From a checkpoint of a small mixture-of-experts model trained on Wikipedia.
Size: 14 layers, width 256, vocabulary 5533, 83.3M parameters.
Experts: 48 experts in each of 14 layers, 2 picks a token, a softmax router, 24 empty slots to pick, a shared expert of 128 neurons.
Below are experts of layer 11 (counted from 0) of a mixture-of-experts language model. Rows are named router (the router's row for the expert) and show model dimensions 128-191. Each number is 128 + 32 x the weight over its row's rms, rounded and kept within 0 to 255.
After each expert's rows: "comes before" lists some tokens at least twice as common just after its tokens as in all text. This comes from a sample of Wikipedia text that the model never trained on. Tokens count by the router's weight.

# expert 38
router [106 106 150 101 176 109 175  49 113 136 139 100  81 129 194 115  98  66 128 118 143 155 139 136 103  91 169 122  52  85 106  96 145 176  82  70 107 148 110  63  95 128 128 149 119 166 118 119 131 156 173 138 126 138  93  77 118 139  70 127 158 158 181 115]
comes before: " was", "-", " is", " a", " also", " released"

# expert 18
router [163 136 138 106 168  45 147  80 138  95 124 121 120 104 126 174 114  78 116 119 159 165 112 188  93 113 166 173  65 133  99 117 126 131  83  90  91 146  97  93 153 172 167 163  99 161  79 123  87 144 136 138 106  94 130 101 128  61 127 143 177 121 136 151]
comes before: "\n", "==", "===", " ==", "See", " life"

# expert 1
router [125 106  89  95 130 131 144 118 139  70  91 147  77  74 144 133 102  80  86 101 139 162  97 182 114  69 107 161  67 111 137  45 165 115 120 136 123 188 133 106 158 149 127 122  93 120 100 106  91 178 148 146 119 126  91 106 130 117  81 164 147 139 183 137]
comes before: "-", "|", " •", " is", " was", " The"

# expert 29
router [119  90  73  97 126  92 163 122  85 107 106 119  67  95 139 134 133  93 131 117 131 179 101 196 103 124 137 169  81 109 101  78 149 154  72 132 108 183 109  95  96 149 164 176  89 112 110 126  89 182 170 151  99  88 105 124 178  53 105 165 157 146 135 108]
comes before: " to", " be", " the", " a", " have", "known"

# expert 46
router [138  65  93 110 112 125 205 136  82 114  92  92 105 104 125 138 106  76 111 100 103 163 113  82  62 120 149 172  86 109 166  98 108 151  93  66  75 108 117 118 134 180 158 164  67 131 126 142  98 159 156 123  81  70 137  59 142  77 106 160 152 128 137 147]
comes before: ":", " |", "ed", "ing", "s", " by"

# expert 2
router [133 120  85  93 138  59 101 126 104 101  96  83 138  76 119 126 120  89 110  79 148 118  99 122 106  73 127 165  32  70  87  81 121 142 117 102 112 134  87 126 121 160 160 147  80 128  89 128  68 185 101  83 108 112 116  92 184 114 125 112 138 146 149 162]
comes before: " the", " a", " John", " J", " R", " D"

# expert 6
router [158  93 103  79 162 118 160 117 128  83  99 104  99  89 148 144 104 100 102 150 119 129 138 155 104 110 151 150 135  94 108  26 115 151  77 107  89 167 131 115 128 164 164 228 106 169 110 114  97 143 169  93  78 129  62  82 135  39 108 151 149 157 165  94]
comes before: ".", ":", "00", "–", "′", "°"

# expert 13
router [128  66  72  76 153 116 169 123 100  76 111 114 108 112 109 113 126  51 108 110 135 158 134 201 137 105 164 158 111 128 101  79 109 167 101 107  59 164  75 112 131 165 150 215  68 153 156 133 108 175 132 118  85 123 123 129 119 103  79 199 157 140 170  97]
comes before: "\n", ",", " United", ".", " States", "°"

# expert 15
router [129 104 114 118 108  75 211  92  69 117  72  94  99  83 138  87  96  96  89 122 153 153 115 141  90 102 108 162  93 102 125  97 116 174 110  93 117 162  97  66 164 166 187 112  72 128  73 140  95 148 117 116 135  97  97 114 123 136 113 154 146 122 118 175]
comes before: "|", "\n", " 9", " a", " 10", " 36"

# expert 32
router [104  78 149  91 170 124 126 100 100 117 109 109  98 119 136 124 111 111 111 103 121 157 105 139 128  83 122 139 152  90  94  81  84 167  49  69 133 134  65 108 102 194 195 150 122 185  92  65 123 165 136 102  72  96  56 102 159 134 111 119 165 174 157 152]
comes before: ",", " he", "\n", " the", ".", " it"

# expert 17
router [137 135 143 108 180 109 134 131 102  98 106  95 108 157 153 130 142 125  86 107 169 188 141 153  70 134 152 147 157  89 120  97  79 129  96 100  86 139  76  81 145 145 134 147  79 117 111  79  96 159 115 114 111  80  96  95 165  78  91 134 191 136 145 137]
comes before: "–", ")", " |", "),", ",", ":"

# expert 19
router [153 106 110 129 157  71 141  80 115  91  76  83  68  96 112 141 106  79  93  88 146 124  86 141 150 105 138 161 111 108  72  85  93 150 103 113  82 144  90  89 119 167 161 210 128 140 127 134 128 147 180  79 109  95 102 103 159 100  92 178 177 173 165 185]
comes before: " |", "/", " (", ";", " Film", " Awards"

# expert 9
router [141 110  43  68 184 141 126 107 101 134 120 158 116  75 135 137 106  94 100 122 125 144 127 168  95  88 113 174  87  75  95 149  79 131  65 139 143 183  84 117 144 142 156 163 109 176 127  81  96 148 136  63  67 132 105 122 141 147 128 138 126 166 182 130]
comes before: "|", " ", "-", " Year", " 1", "==="

# expert 41
router [147 119 112 137 147  53 120  95 139  91 123 112 104 103  77 127 151  82 110 147 145 159  95 156  97 116 158 177  37 106 135  99 124 186  57 104  86 156 104  61 117 160 167 198 108 157  85 111  89 158 133  87 103 110 105  96 133 111 146 154 155 178 138 128]
comes before: " (", " |", ".", ",", " and", "19"

# expert 27
router [144 111  83 119 187  73 151 112  74  67  92 112  89 115 126 161 110 148  67 119 178 133 130 155  74 126 125 152 119 114  95  70 125 165  96 122 112 192 100  67 107 128 163 143  82 146 120 135  88 164 142  73  62 115  82 101 140 110 156 165 158 120 187 152]
comes before: " 1", " 2", " 0", " ", " 3", " 4"

# expert 26
router [147 112 111  99 130 120 140 117 126  73  73 128  74 107 139  90 108 145  84  98 133 142 109 165  93  97 135 133  77  90  99 123 111 136  81  94 107 145  85 144 172 122 117 162  89 170  68 114  68 188 192  72  81  71  94 133 129 101 108 129 185 121 119 139]
comes before: "-", "\n", "=", "|", " ", " Notes"

# expert 34
router [116  81 140 100 115 117 129 120 107 124 108 118  78  83 140 138 138 107  94  68 175 196 110 135 124  73 116 175 131 122 118  25 122 151  94 137 117 162 155 102 112 165 161 177 104 206  87 100 115 164 163  96  93  76  77 113 137 111  81 119 127 127 171 131]
comes before: ",", ".", " of", " in", " and", ")"

# expert 43
router [151  66  70  71 144 105 166  89 142 104 127  73 117  92 135 142 107 147  94 101 147  90 105 195  82 107 137 165 112 106 120  92  83 120 117 106 121 155  93  59 111 178 170 136 124 130 141 108 114 162 127 112 107  72 121  88 163 112 105 185 166 102 134 148]
comes before: "i", ",", "a", " (", "o", "an"

# expert 33
router [ 98  75 107 110 151 128 197 107  99  98 105  81  79 129 133 156 118  93 116 103 145 166 156 143  65 114 149 162  51 112 118 107  83 139  69 102 102 205 151  94 122 163 167 161 130 114  94  86 113 115 150  99 120 110  92 106 142  78  80 151 143 142 166 105]
comes before: "\n", " be", " been", " not", "ed", " have"

# expert 37
router [101  48 110 102 143  75 162 107 109 135  66 116  96  88 135 114 155 122  88 111 169 171 103 124 105 106 102 161 102  84 109  89  99 161 120 105  99 165  84  68 127 155 143 166  88 178  63  89  64 152 131  74  64 120  84  97 127 116 125 137 163 139 144 127]
comes before: " of", ".", ",", " and", ";", "s"

# expert 23
router [117  72  51  83 134 148 194 119 124 120  86 104 138 104 163 179  98  82 121  83 180 176  86 135  87  77 121 149  52 120  97  89  82 189 109 116  98 155 103  59 130 129 181 177  89 115 166 122  83 141 161 133  66 100  80  96 147 105 100 163 132 134 162 111]
comes before: "ed", "ing", "ated", "ly", "ted", "ized"

# expert 39
router [108  91 123  92 127  86 166 104  86 119  69 142 108 115 101 153 149 114 102 103 139 175 112 123  89 129 162 129  54 148 100  64  93 192  80  75  96 156 132 120 154 146 156 128 103 182 151 112 124 198 162  93 108  90  53  78 135 114  88 167 156 137 142 133]
comes before: ",", ".", " of", " in", " was", " ("

# expert 12
router [129 109 119  93 164 104 138 115 130  56  91  97  93  75 119 149 129 106 106  98 174 142  63 145 101 122 132 166 132 125 138  95 164 137  94  80 160 175 114  79 175 166 176 187  96  91 104  91  47 174 127  67 115 127  96  90 206  94  73 122 136 148 165 153]
comes before: " the", "\n", "==", " ==", " a", " at"

# expert 24
router [ 98 103 137 106 129 135 217  78 101  91 120 116 103 136 151 175 145 113 117  71 138 156  73 158 111 108 111 155  89 106 108 131 103 122 111  64  42 136 108 106 134 147 148 182 105 142  75  58  87 181 161 122  68  83 122  96 166  88 119 178 146 166 119 122]
comes before: " of", " the", "%", " people", " birth", " other"

# expert 35
router [ 99  84 128 125 142 107 147 102 133 132  94 110  97  70 133 147 116 106 130  92 162 150 100 124 134 119 163 172 110  83 117  85 106 189  94  57 100 125 112 103 154 156 180 167  96 182  65  80 112 159 136 108  91 106 133 112 142 158  88 160 172 120 142 157]
comes before: "\n", " in", " a", " is", " species", " of"

# expert 14
router [ 92  99  97 135 195 115 167  82 123  79 104 108 132 102 162 168 145  38 102 132 148 164  93 165 100 101 132 165  75  83 115 157  93 111  85 104 128 150  87 104 145 143 177 185  75 145 109  94 110 168 145 135  60 100 104 156 147  72 115 121 161 119 117 121]
comes before: " |", "-", ")", " (", ".", " km"

# expert 21
router [119  65 102  88 124 110 185 121 147 106  95  97 121 131 151 135 105  93  72 131 157 158  97 159  84 107 149 127  96 110  94 111 104 147  95 106 121 183 108  56 135 198 156 187  78 154 121 105 112 162 157  85  96 135  68 120 125  80  98 140 143 140 166 133]
comes before: " the", " October", " September", " June", " July", " January"